config.yaml
moe_layers: [0, 1, 2, 3, 4, 5, 6, 7, 8]
n_kv_head: 4
norm_eps: 1e-06
rope_fraction: 0.75
qk_norm: false
decay_shape: "linear"
seq_len: 256
steps: 3077
Below are experts of layer 2 (counted from 0) of a mixture-of-experts language model. Rows are named router (the router's row for the expert), gate (a neuron's input weights, with its number), up (a neuron's input weights, with its number), down (a neuron's output weights, with its number) and show model dimensions 0-127. Each number is 200 + 20 x the weight over its row's rms, rounded and kept within 0 to 999.
Before each expert's rows: a language model's description of what the expert responds to; "mostly gets" lists some tokens that are sent to it at least half of the time. This comes from a sample of Wikipedia text that the model never trained on.

# expert 20
It responds to: Function words the, of, a and possessives his, its, their, especially inside institution names like "Register of Historic Places".
mostly gets: " the", " of", " The", "The", " his", " their"
router,229,212,186,197,187,190,232,178,228,195,193,228,173,187,194,190,201,201,177,206,205,204,176,231,189,203,173,230,191,217,188,228,166,187,200,174,185,211,203,217,212,196,152,204,204,193,218,119,198,183,226,202,181,202,180,173,200,177,171,210,213,209,217,202,193,194,208,180,207,190,180,182,174,187,184,177,207,175,221,203,229,204,217,183,163,181,227,201,205,232,203,157,184,207,155,199,216,202,195,239,171,198,190,195,184,211,175,208,185,193,181,169,183,175,176,194,218,204,189,197,235,207,232,223,187,203,213,192
gate0,214,218,201,193,188,222,196,205,208,173,191,166,191,166,208,210,233,209,199,190,209,242,180,187,163,173,185,183,221,226,242,213,204,157,183,172,183,218,213,197,216,211,218,199,212,217,198,190,203,190,198,209,232,156,212,203,195,221,243,170,193,203,181,210,220,161,200,195,191,215,227,157,213,201,196,214,182,173,216,215,203,224,196,187,215,170,172,203,203,212,181,175,189,183,190,210,179,191,166,184,197,184,204,170,219,245,163,181,185,228,188,206,165,203,203,214,175,199,209,218,169,206,185,207,210,225,212,172
up0,165,207,199,169,201,182,199,158,214,179,188,202,203,240,197,181,212,197,177,229,207,185,182,210,213,245,193,194,181,193,168,233,197,176,220,195,207,200,189,215,188,176,178,234,197,168,234,230,229,228,222,196,216,187,229,201,215,176,238,232,230,193,200,199,211,218,202,186,189,188,207,220,199,223,184,169,214,202,208,217,194,187,193,201,208,190,240,202,168,172,194,219,193,206,189,130,209,210,185,210,171,224,238,210,220,195,173,205,209,201,180,205,215,192,220,197,223,202,195,186,220,234,223,190,192,188,174,207
down0,180,168,186,227,163,191,198,180,210,217,176,162,203,223,183,183,182,199,202,193,183,201,208,199,170,208,235,218,249,194,168,200,230,247,201,233,213,213,146,207,180,198,210,232,211,177,212,234,217,179,217,214,183,193,196,238,247,201,185,237,197,199,197,187,170,193,205,227,200,204,210,214,177,217,215,159,186,185,214,184,237,225,193,185,216,200,189,224,178,231,199,181,194,193,212,182,199,212,196,200,212,205,218,199,201,197,213,191,203,173,176,194,223,174,201,173,190,192,219,183,217,196,207,210,222,208,162,189
gate1,215,179,192,237,242,203,217,193,197,217,247,185,202,212,170,217,192,204,174,236,202,208,203,224,185,204,203,203,182,195,186,200,202,158,187,206,215,174,196,190,210,205,221,189,205,192,212,196,197,183,245,167,227,179,219,218,185,231,183,203,206,207,222,229,208,184,231,204,184,185,160,196,197,161,208,217,216,180,188,225,210,186,210,191,160,211,238,200,188,201,145,189,221,216,178,231,208,225,175,183,165,237,208,185,197,180,182,182,211,221,181,213,232,178,214,191,189,183,215,180,223,166,201,211,197,201,196,184
up1,182,191,194,179,176,225,210,209,256,214,177,216,221,187,194,232,189,174,186,180,191,204,190,210,210,174,203,207,191,188,223,205,174,206,198,224,214,195,210,204,165,229,161,193,181,192,240,217,216,193,233,222,198,209,222,207,201,176,215,220,194,207,186,191,198,214,218,224,214,168,197,208,167,207,178,185,191,220,189,193,157,194,202,209,210,176,183,193,183,211,212,242,193,171,192,169,210,218,246,206,209,189,221,158,219,193,188,196,195,187,220,228,240,212,195,196,198,166,166,208,217,210,192,158,230,176,168,202
down1,171,184,207,190,224,228,140,162,200,223,193,159,223,170,192,210,163,208,154,184,213,217,202,201,220,221,215,194,170,175,226,199,205,239,182,184,216,196,218,223,210,197,196,198,220,163,225,188,206,209,239,191,191,190,194,198,168,199,180,199,184,204,199,211,198,201,168,258,199,196,185,182,200,217,168,209,226,201,199,200,181,184,201,199,220,238,175,220,170,181,218,200,207,236,201,212,192,207,195,182,214,190,197,187,202,199,200,196,202,205,206,217,203,244,202,212,179,230,220,200,203,211,197,208,221,150,188,183
gate2,187,200,213,183,195,204,201,199,182,174,198,229,201,210,162,207,209,228,169,187,183,220,200,210,181,187,225,213,172,206,207,200,211,229,197,212,177,188,183,173,202,220,189,193,197,182,217,202,173,214,194,189,210,205,185,174,197,179,199,231,185,191,200,163,202,214,192,196,222,195,166,232,221,167,169,175,230,215,195,188,218,153,194,189,202,220,205,159,227,204,184,233,230,228,229,173,217,186,228,213,173,164,203,200,251,213,173,177,170,204,190,193,214,171,196,173,150,182,195,204,168,199,212,184,221,211,185,205
up2,190,229,198,186,171,194,238,169,171,177,204,220,175,211,207,211,189,177,193,199,193,187,180,179,205,177,183,176,218,251,203,204,198,166,179,215,177,214,211,218,175,200,236,212,215,202,214,169,173,216,186,185,221,190,194,196,234,206,188,225,222,194,200,212,172,214,224,194,187,231,177,171,182,215,226,221,167,200,175,182,194,197,200,215,166,216,230,198,178,221,201,177,181,185,180,227,168,195,193,207,238,233,189,211,228,207,198,165,185,187,233,203,203,192,203,193,233,222,209,191,206,214,226,198,209,236,238,190
down2,195,223,231,181,173,167,196,185,203,211,212,202,174,226,199,220,210,229,230,195,229,206,164,221,181,220,217,169,181,240,185,190,183,199,200,218,185,207,203,189,196,186,208,171,208,182,157,189,171,182,201,220,178,167,226,193,231,212,179,179,216,217,199,238,188,209,177,196,165,242,193,167,188,253,217,205,194,182,190,207,222,202,224,199,228,181,199,191,164,205,201,193,211,231,200,177,189,208,191,182,205,199,214,237,189,168,210,217,201,191,253,233,178,193,200,196,199,208,206,167,202,185,198,188,197,203,211,183
gate3,208,193,210,206,153,173,194,200,210,203,220,146,205,205,177,158,219,193,196,177,183,238,176,208,207,222,175,173,215,203,197,158,217,209,200,199,180,210,204,178,168,190,219,227,216,212,189,206,220,225,185,207,215,201,171,211,240,217,221,190,213,180,178,219,215,181,218,190,181,179,191,225,213,158,191,199,210,199,209,248,210,178,197,192,186,211,199,166,224,184,210,215,188,191,217,199,236,193,185,199,207,168,188,206,241,209,177,211,180,186,184,219,254,155,204,179,197,209,223,177,207,185,204,205,216,198,187,191
up3,216,196,216,228,176,185,189,185,191,231,219,217,199,204,197,227,172,173,177,192,185,202,210,195,171,192,187,222,201,199,246,227,214,163,219,165,152,192,223,176,215,214,187,214,219,195,220,146,211,171,196,212,203,208,201,188,203,211,226,210,180,205,198,243,180,228,212,193,203,229,177,223,197,204,205,199,214,213,191,208,233,216,220,182,180,187,180,205,195,197,201,208,159,194,161,177,174,198,208,211,195,227,224,219,229,189,177,213,222,222,213,180,193,191,159,235,214,197,195,238,197,203,174,220,223,187,203,172
down3,197,216,166,180,225,193,175,197,214,222,189,219,183,214,211,196,201,203,215,212,200,191,249,220,191,183,201,185,178,186,184,208,200,184,213,203,180,189,213,184,194,201,167,189,183,204,196,235,191,214,194,178,187,201,191,214,201,202,188,184,200,202,187,237,195,225,140,209,232,190,183,191,154,212,217,258,232,194,203,181,177,179,197,191,200,199,230,233,210,192,208,166,199,193,230,185,150,196,205,204,207,228,173,161,160,219,207,234,215,221,214,230,203,184,221,222,174,171,183,203,195,198,233,211,202,185,181,208
gate4,200,201,186,196,203,224,192,191,202,173,200,195,202,163,200,211,194,194,202,220,186,219,201,208,220,213,185,131,213,196,177,240,230,193,198,197,212,222,189,211,193,209,161,198,144,189,201,208,182,251,236,203,197,207,239,180,213,201,215,217,223,225,185,185,215,230,186,197,238,187,207,208,232,205,191,198,229,209,207,214,197,190,192,176,217,204,203,204,194,213,164,173,229,236,186,178,196,172,159,212,161,190,195,164,218,228,193,219,195,218,203,173,186,184,200,217,200,198,179,196,208,175,210,216,213,178,220,230
up4,195,216,189,174,239,229,210,185,220,173,236,163,183,173,200,200,178,205,208,225,235,229,200,192,205,188,213,212,205,211,188,194,232,223,211,182,202,225,180,203,181,193,191,195,193,212,196,196,206,235,190,221,196,221,202,182,196,192,206,218,199,223,214,177,224,200,200,209,205,170,227,185,222,203,163,203,191,176,187,201,175,223,157,194,197,187,196,201,182,195,206,180,197,209,171,212,203,200,212,191,224,212,197,219,247,209,216,184,183,230,184,159,191,198,245,243,174,178,177,188,219,189,254,228,217,184,223,241
down4,194,187,162,215,161,161,224,204,197,206,163,214,202,195,217,217,181,206,204,219,199,170,177,225,187,179,174,198,166,224,245,207,218,240,220,182,181,215,206,182,160,191,177,194,221,216,209,163,187,178,226,215,205,229,224,216,215,203,213,167,194,201,219,200,206,224,186,214,246,192,213,164,199,188,218,177,215,206,248,178,204,199,201,208,202,206,192,206,204,217,234,207,168,215,164,202,199,194,213,187,196,187,182,181,191,181,210,192,194,211,184,220,159,201,180,174,187,210,197,168,208,229,227,212,212,196,224,188

# expert 8
It responds to: Suffixes completing words, such as -ed, -ated, -ical, -able, -ing, after was or is, plus equals signs closing article title headers.
mostly gets: " =", "\"", "ed", "ated", "=", "ical"
router,195,216,146,171,238,194,233,192,197,207,171,239,180,204,213,216,190,156,232,197,207,184,193,208,201,215,211,208,214,211,178,187,213,186,221,208,218,170,192,203,227,247,217,150,211,222,202,193,215,233,222,223,227,205,244,209,226,206,223,212,208,184,199,207,176,174,195,215,166,195,220,224,183,200,194,218,190,173,228,213,204,204,208,191,210,203,230,190,175,187,216,190,214,194,243,219,196,194,228,216,189,202,195,176,220,207,200,215,217,183,168,182,244,227,225,215,210,195,179,205,204,235,191,204,202,203,217,197
gate0,204,194,173,198,199,194,187,208,196,169,219,206,222,167,202,202,194,164,192,163,209,211,216,229,146,206,180,193,194,196,207,198,189,247,252,222,205,198,200,203,163,198,197,165,228,203,208,211,179,202,217,203,200,236,191,211,219,191,185,212,194,206,182,178,183,213,199,220,165,181,167,185,195,218,189,202,213,164,179,235,238,194,225,189,199,227,225,198,183,190,183,206,207,227,211,163,187,217,230,228,188,220,213,201,222,238,207,200,192,224,178,170,206,188,190,225,193,198,226,209,165,189,163,219,185,182,192,221
up0,195,212,186,198,189,193,203,213,222,187,174,224,198,196,211,182,198,197,162,220,227,197,209,212,222,201,233,206,216,178,173,163,177,215,173,187,213,217,186,226,229,211,227,195,241,167,234,197,210,170,189,198,167,188,190,219,196,127,198,213,226,206,229,191,165,212,179,199,211,211,187,225,197,172,186,203,238,217,209,197,205,169,184,189,217,199,205,205,193,232,191,200,174,220,200,219,193,217,222,199,211,183,169,207,192,210,185,178,189,183,165,227,185,214,189,215,210,206,149,195,215,194,187,211,216,219,156,209
down0,206,169,216,173,211,182,218,222,169,201,192,177,223,206,200,222,191,175,188,201,179,184,204,220,202,242,175,215,203,195,218,177,169,206,214,173,206,211,205,181,186,202,203,175,245,203,207,172,187,222,219,169,206,207,176,214,210,190,240,230,179,207,199,173,192,220,211,155,169,192,221,164,176,189,203,214,207,176,190,189,196,191,144,231,207,226,153,204,195,208,192,230,178,201,171,173,208,208,196,198,172,200,211,195,240,207,217,198,184,250,206,220,182,220,207,188,222,193,219,206,204,200,186,208,201,169,220,192
gate1,201,234,159,182,187,187,179,196,195,227,213,188,188,204,200,201,237,202,238,212,173,201,163,223,186,201,161,178,193,196,171,207,231,208,195,220,184,213,214,182,205,221,228,201,206,212,183,232,169,245,215,193,200,205,219,204,237,177,208,199,232,222,164,192,190,182,197,194,183,214,213,195,202,216,189,201,176,181,193,229,227,170,195,188,198,192,200,191,237,189,175,200,206,205,202,227,216,162,224,225,204,206,195,173,198,215,210,187,187,148,241,199,216,197,171,206,164,209,165,224,200,204,169,170,212,199,218,204
up1,191,201,188,186,162,196,203,228,211,189,212,220,208,203,200,214,213,234,189,143,243,225,221,169,236,217,203,182,163,181,221,188,174,229,229,183,181,182,203,189,187,223,193,225,171,223,200,198,183,167,229,192,185,199,189,220,185,163,199,210,199,181,176,187,216,207,208,211,207,195,180,223,213,147,177,197,197,195,186,191,194,210,202,186,179,192,172,253,196,186,202,218,184,190,221,223,164,188,196,207,218,157,220,215,204,194,217,204,169,217,177,208,186,195,180,182,174,212,181,203,181,217,183,175,221,214,197,206
down1,206,207,198,205,186,209,229,223,201,139,202,212,214,178,202,197,148,194,217,167,172,197,220,153,180,164,182,200,206,231,209,211,175,220,188,189,206,213,221,188,181,206,200,211,215,180,232,210,234,208,199,223,198,209,207,189,160,189,238,218,203,205,158,155,192,186,214,213,190,187,188,196,171,180,198,206,221,187,209,230,226,247,179,167,196,182,191,191,173,183,182,212,176,192,167,178,204,180,186,201,206,213,205,218,181,202,224,197,218,229,207,227,167,208,198,221,196,210,222,206,179,195,182,220,200,222,200,207
gate2,190,191,177,167,190,193,191,208,186,185,207,209,223,168,214,202,208,208,222,144,194,209,210,227,207,201,173,197,218,213,212,216,178,180,184,201,234,177,228,193,215,175,241,213,182,206,199,246,183,234,182,205,225,223,234,207,203,218,223,222,187,170,188,178,235,224,184,207,192,217,236,177,206,206,218,201,205,162,196,209,229,217,220,187,188,214,208,199,192,212,202,217,221,222,215,186,242,204,196,223,223,194,199,194,216,216,170,206,265,209,200,178,212,217,187,204,209,232,182,189,198,181,207,217,190,219,215,235
up2,206,223,219,246,229,185,208,177,226,216,196,199,222,204,231,181,198,222,190,213,187,197,196,187,183,202,201,199,199,182,153,155,169,215,195,167,163,238,232,144,196,204,211,182,212,169,206,208,173,185,180,198,188,217,192,191,212,187,205,198,196,167,202,238,204,207,190,211,226,229,191,207,205,174,194,203,181,204,222,210,195,189,207,234,184,221,177,195,212,190,176,183,218,216,183,212,173,174,191,221,136,215,212,204,231,213,210,185,203,218,182,194,189,176,189,198,164,174,208,210,203,178,181,211,195,207,175,176
down2,208,196,212,200,252,196,196,199,213,210,192,222,207,220,198,198,208,198,191,210,181,173,169,226,186,191,201,187,207,175,177,209,198,183,171,195,202,196,207,187,218,164,220,194,195,180,215,197,213,215,183,171,215,224,178,230,170,207,221,211,198,200,180,168,200,183,208,185,216,221,222,220,171,233,185,190,239,189,225,175,225,187,175,197,204,229,199,192,214,192,200,222,215,191,197,219,156,178,190,222,149,201,158,172,243,176,187,214,209,175,207,208,204,196,155,168,211,188,195,234,216,158,178,177,218,182,219,188
gate3,214,217,214,181,197,192,199,210,202,210,222,232,197,235,195,213,182,203,212,216,191,194,205,184,200,187,210,189,171,203,218,201,214,186,229,195,198,171,199,222,205,228,239,187,201,150,183,184,220,200,210,161,184,198,227,221,183,171,179,204,206,184,172,196,227,218,195,213,194,237,216,170,195,205,164,243,180,199,227,167,188,227,191,206,199,212,210,195,169,193,214,186,201,170,214,178,200,178,202,209,189,187,163,195,218,214,174,241,230,173,218,139,191,218,197,211,214,181,187,227,202,200,174,219,166,225,171,209
up3,182,185,192,210,177,216,206,178,200,200,203,207,176,184,184,147,218,136,195,195,193,192,181,205,211,185,205,209,158,226,198,190,197,180,216,230,209,196,189,183,218,205,194,162,226,216,176,238,195,194,179,227,177,179,182,226,213,175,224,158,190,218,198,200,218,211,187,203,194,198,170,202,196,179,179,176,211,243,208,194,230,196,212,180,199,190,206,189,216,160,224,214,203,245,192,206,203,174,201,200,169,165,203,201,170,187,193,238,192,179,192,201,204,183,176,170,187,207,173,213,190,185,196,221,208,172,238,201
down3,185,184,179,216,198,208,230,183,191,171,208,179,193,187,190,192,199,183,209,188,207,187,178,203,171,210,210,168,187,153,197,226,195,229,205,225,218,205,214,197,206,215,155,183,249,185,200,202,179,196,218,242,223,212,210,186,197,189,191,195,197,230,210,215,169,230,185,220,185,182,170,186,215,193,198,236,189,220,174,215,203,196,208,211,207,193,204,196,209,174,194,239,247,212,204,170,207,195,220,242,159,161,227,215,208,190,217,156,222,206,163,177,168,233,210,213,196,188,201,204,174,213,215,195,182,196,208,207
gate4,203,182,201,199,168,226,255,211,161,205,182,192,189,184,184,204,193,203,189,170,210,195,192,168,226,224,214,226,186,197,188,160,187,183,188,194,199,194,197,182,194,212,203,183,247,211,205,214,199,226,219,211,180,229,235,166,218,248,221,205,168,183,209,199,164,223,194,197,192,202,230,196,210,223,185,183,179,206,189,185,212,183,182,208,209,221,184,172,218,200,178,176,188,190,229,232,195,202,203,228,179,198,176,208,218,245,176,196,212,177,197,175,241,184,218,197,200,221,241,207,204,222,236,199,206,219,215,190
up4,175,232,196,182,219,230,179,248,181,184,181,226,192,181,212,186,215,196,200,205,163,200,188,213,189,198,158,180,196,168,192,226,157,217,204,229,210,185,231,199,169,209,213,212,194,186,202,196,203,178,198,212,187,196,186,239,222,200,199,170,200,171,210,175,231,224,206,214,218,224,177,212,208,196,168,174,211,192,194,201,192,195,214,194,225,223,242,213,212,224,215,200,236,199,195,180,185,212,219,188,214,201,260,206,184,213,183,179,168,228,202,222,244,215,200,209,202,164,192,218,202,208,206,206,175,211,226,187
down4,221,205,154,180,229,230,192,173,183,186,188,172,192,224,198,183,240,216,193,188,201,232,137,181,190,204,244,197,167,178,214,188,177,169,199,182,197,173,195,216,208,228,197,228,208,175,224,221,197,211,194,183,173,227,212,177,183,194,233,210,192,206,218,229,178,198,185,183,166,233,219,197,185,224,180,186,189,236,190,191,245,184,233,198,224,194,199,203,208,210,194,193,226,194,200,187,226,206,185,214,202,181,203,187,204,174,188,220,232,218,203,194,204,200,218,232,219,182,194,178,222,218,205,193,216,190,218,190

# expert 16
It responds to: Articles and auxiliaries like a, an, was, is, be, were, and pronouns he, it, especially be after would.
mostly gets: " a", " was", " is", " an", " it", " he"
router,185,208,230,207,192,188,191,246,226,213,196,214,179,213,232,225,198,170,197,193,199,239,192,180,243,201,200,159,196,194,212,183,224,216,185,226,192,218,220,212,193,188,160,221,219,219,189,218,203,204,192,159,198,196,176,158,221,189,190,216,226,199,226,222,188,161,215,205,205,200,188,163,233,209,247,197,202,203,190,185,184,193,172,166,200,187,198,218,217,176,220,220,239,206,172,203,188,217,196,221,228,201,185,232,202,216,231,194,209,212,219,179,227,197,207,204,218,188,158,185,177,183,196,180,191,204,180,186
gate0,220,184,193,238,177,236,191,181,203,208,201,203,202,209,237,181,190,212,206,179,220,196,193,198,219,215,232,175,165,162,205,193,210,198,223,157,193,192,200,195,222,183,183,186,212,177,211,205,169,187,212,180,218,214,199,184,227,212,196,223,186,205,177,202,168,199,187,162,207,234,166,188,208,205,204,208,183,200,219,235,164,204,207,143,226,217,221,180,226,164,196,212,203,210,202,204,219,172,203,239,224,213,182,198,198,178,177,210,178,191,213,220,217,204,207,186,213,222,214,203,168,167,168,222,188,200,203,152
up0,215,183,192,183,194,194,191,188,185,217,241,223,205,202,197,192,199,211,228,194,216,198,233,187,166,194,201,232,182,199,239,221,230,189,215,248,176,207,187,207,160,198,192,208,206,194,191,230,192,202,178,209,236,175,186,230,206,212,227,213,173,208,197,167,254,190,201,182,174,177,201,198,193,178,211,180,232,190,212,194,199,170,223,188,211,238,233,205,195,169,222,213,205,207,190,198,205,196,213,217,224,231,242,202,225,208,225,195,189,241,217,158,214,221,191,175,220,190,196,200,200,214,193,213,160,214,210,211
down0,207,230,170,183,162,187,208,245,211,226,210,201,198,214,227,196,181,218,228,240,192,211,192,221,219,204,193,174,204,239,227,181,179,218,175,228,211,204,244,190,189,212,171,242,183,225,142,181,203,200,188,202,215,215,190,189,220,195,217,204,226,215,179,247,196,196,207,202,221,202,227,161,225,205,174,159,197,177,185,200,190,185,193,199,186,201,197,208,201,188,230,182,175,198,201,172,222,192,199,205,190,193,227,228,191,235,178,186,193,178,193,192,181,179,206,218,208,223,185,180,179,185,190,204,205,198,173,209
gate1,244,173,176,211,193,208,196,195,224,179,227,223,209,172,184,214,200,204,199,198,155,215,222,190,220,197,191,156,194,182,219,184,224,207,234,175,202,222,220,199,237,186,166,229,194,202,196,179,182,222,194,212,164,234,188,196,233,196,208,191,182,224,202,203,193,224,201,197,205,215,153,182,230,216,228,220,225,200,196,206,201,157,202,229,238,203,219,201,204,172,204,182,198,214,203,218,195,217,193,211,189,211,224,226,190,165,199,206,218,200,226,211,210,203,231,181,219,221,192,210,235,203,201,201,241,186,204,156
up1,172,204,205,214,191,212,225,228,200,211,156,147,223,219,199,194,202,213,183,202,168,180,197,196,212,190,201,241,209,214,184,174,190,211,197,204,204,189,208,197,201,177,195,195,205,219,185,257,177,189,194,205,216,172,199,202,215,206,196,205,228,194,156,218,192,179,201,231,185,186,198,180,215,201,203,200,195,250,169,153,203,192,221,162,210,171,158,178,211,222,203,238,166,193,199,236,199,189,170,187,212,162,191,204,242,212,202,197,185,182,203,220,193,172,220,211,187,224,192,201,190,229,220,223,195,196,201,200
down1,197,189,235,201,219,204,183,193,153,166,186,207,164,184,220,215,197,194,195,185,181,185,227,151,176,186,187,225,201,216,163,205,181,157,184,242,187,187,231,229,159,195,243,186,171,172,202,188,207,204,204,193,138,215,190,198,188,209,206,218,171,212,209,207,189,166,183,207,216,211,178,213,233,194,198,207,215,210,212,225,200,207,188,200,199,213,193,210,194,192,214,214,173,183,174,183,189,186,211,215,187,217,219,157,211,192,208,199,245,234,201,210,190,223,193,197,191,186,209,205,191,170,221,196,207,200,220,212
gate2,214,205,166,228,162,218,186,216,208,197,209,201,231,196,212,244,228,173,194,218,186,196,198,191,179,189,230,188,184,191,206,183,182,207,176,195,225,166,204,193,220,213,203,223,196,201,189,224,189,208,219,189,225,226,151,211,185,196,167,204,229,182,197,202,200,160,177,186,189,230,202,234,181,206,186,203,176,182,203,214,201,208,202,209,204,245,206,190,192,217,181,204,168,223,190,216,226,218,188,213,213,227,225,210,215,224,220,176,230,191,200,196,197,169,207,191,196,160,169,205,169,180,200,200,202,267,231,189
up2,200,208,226,179,203,208,210,209,193,165,191,201,216,190,203,208,230,179,213,200,223,195,208,216,179,208,221,197,189,181,208,207,160,191,201,205,200,206,208,196,198,239,220,204,180,212,206,187,209,197,208,215,191,181,209,189,183,188,206,206,222,173,216,215,230,198,186,216,203,182,171,188,205,175,228,185,162,204,189,195,175,186,180,153,197,236,224,199,190,206,157,165,154,177,231,181,215,219,206,188,249,240,190,223,164,190,179,236,266,214,194,187,173,192,177,197,217,204,196,169,192,206,202,214,212,231,225,198
down2,193,221,175,246,195,205,174,197,216,173,175,228,234,189,155,187,191,194,233,215,221,207,211,193,221,196,212,200,199,227,196,186,197,172,193,199,222,167,167,214,215,241,165,239,202,211,200,195,169,213,242,185,215,211,213,176,193,190,142,183,210,228,213,238,191,197,198,199,173,197,214,190,199,153,195,224,210,228,193,219,193,211,197,218,227,212,204,236,207,187,172,196,208,206,198,189,207,203,173,192,204,219,199,167,239,200,189,210,190,237,196,190,198,232,212,203,205,197,179,184,205,177,220,187,192,218,211,183
gate3,232,200,193,217,174,199,175,213,198,199,240,218,201,197,188,184,191,199,187,185,188,192,174,207,192,213,193,166,202,151,184,188,206,186,178,164,154,167,172,179,209,207,203,197,215,193,209,205,149,213,198,141,216,219,159,200,220,201,238,203,217,163,203,215,201,195,191,194,201,213,243,190,205,194,188,224,202,193,202,211,188,196,178,189,180,206,195,235,206,202,179,209,188,198,230,176,201,199,195,248,190,189,215,228,194,194,149,206,185,202,202,198,226,181,211,236,217,166,189,185,189,235,214,202,220,193,184,186
up3,209,173,196,192,227,164,173,201,137,219,169,167,178,170,216,203,184,245,203,174,165,187,160,186,186,215,200,203,188,217,200,198,182,193,191,209,224,196,175,213,196,174,216,217,178,197,193,199,185,188,205,174,190,195,215,171,172,199,190,208,205,229,233,161,197,208,216,183,181,198,209,218,248,221,240,202,224,213,191,210,188,202,204,199,207,238,202,173,236,202,188,195,198,204,172,228,203,188,188,212,220,172,207,184,232,173,186,196,227,227,198,191,202,221,181,207,182,212,205,213,191,216,224,192,166,175,206,201
down3,208,200,239,206,137,200,217,202,170,208,202,211,184,166,199,225,182,201,200,194,208,201,200,187,191,200,200,241,219,236,195,192,185,181,162,207,195,227,210,201,230,181,225,217,209,168,221,219,190,206,190,223,192,173,193,235,219,229,196,195,216,204,180,207,174,206,201,192,185,205,211,189,184,216,207,182,178,192,205,191,256,207,195,175,206,172,242,218,208,215,179,214,204,189,181,196,205,179,182,252,247,184,217,184,206,217,217,170,219,201,182,228,206,213,192,215,187,182,241,214,208,222,231,213,180,200,227,216
gate4,233,201,206,167,181,218,205,196,248,206,233,204,176,176,198,189,189,207,219,174,199,225,200,193,227,182,220,191,217,208,170,191,189,211,220,188,185,214,216,200,200,190,220,207,226,210,190,235,186,189,191,185,175,208,185,200,174,205,223,207,152,224,185,236,184,236,176,228,171,208,186,176,214,202,199,210,217,205,207,216,228,188,201,167,208,216,184,198,244,198,214,193,193,224,175,206,185,188,212,221,242,195,173,197,201,232,193,210,213,180,192,182,207,154,205,205,196,204,189,133,185,225,213,218,199,175,216,168
up4,223,210,250,196,190,179,225,175,210,147,198,208,225,189,192,217,200,201,220,208,190,192,180,193,196,198,163,199,209,231,210,187,228,169,191,211,208,202,219,206,236,196,144,166,216,200,208,151,211,204,203,204,207,162,230,190,178,231,186,234,203,218,218,188,204,199,196,170,187,228,189,180,172,201,194,211,191,185,223,223,197,197,170,230,211,192,194,180,209,202,174,216,188,188,178,195,178,186,203,178,203,258,208,200,187,192,218,171,173,230,182,207,185,209,214,195,200,188,236,211,218,194,188,184,195,235,200,181
down4,205,222,186,206,231,192,190,192,149,228,202,191,161,228,240,181,185,184,228,188,195,191,203,243,207,195,218,208,200,213,205,177,192,204,202,191,191,197,246,211,152,191,203,208,193,199,226,198,195,229,224,257,224,208,194,217,197,188,203,181,185,187,169,213,240,204,212,209,220,215,196,190,200,228,194,213,184,164,213,189,225,225,165,194,197,224,191,184,175,180,198,213,188,180,180,195,208,199,235,196,188,215,185,209,208,213,219,197,198,215,173,203,204,185,220,165,228,206,226,221,199,210,166,165,220,207,213,246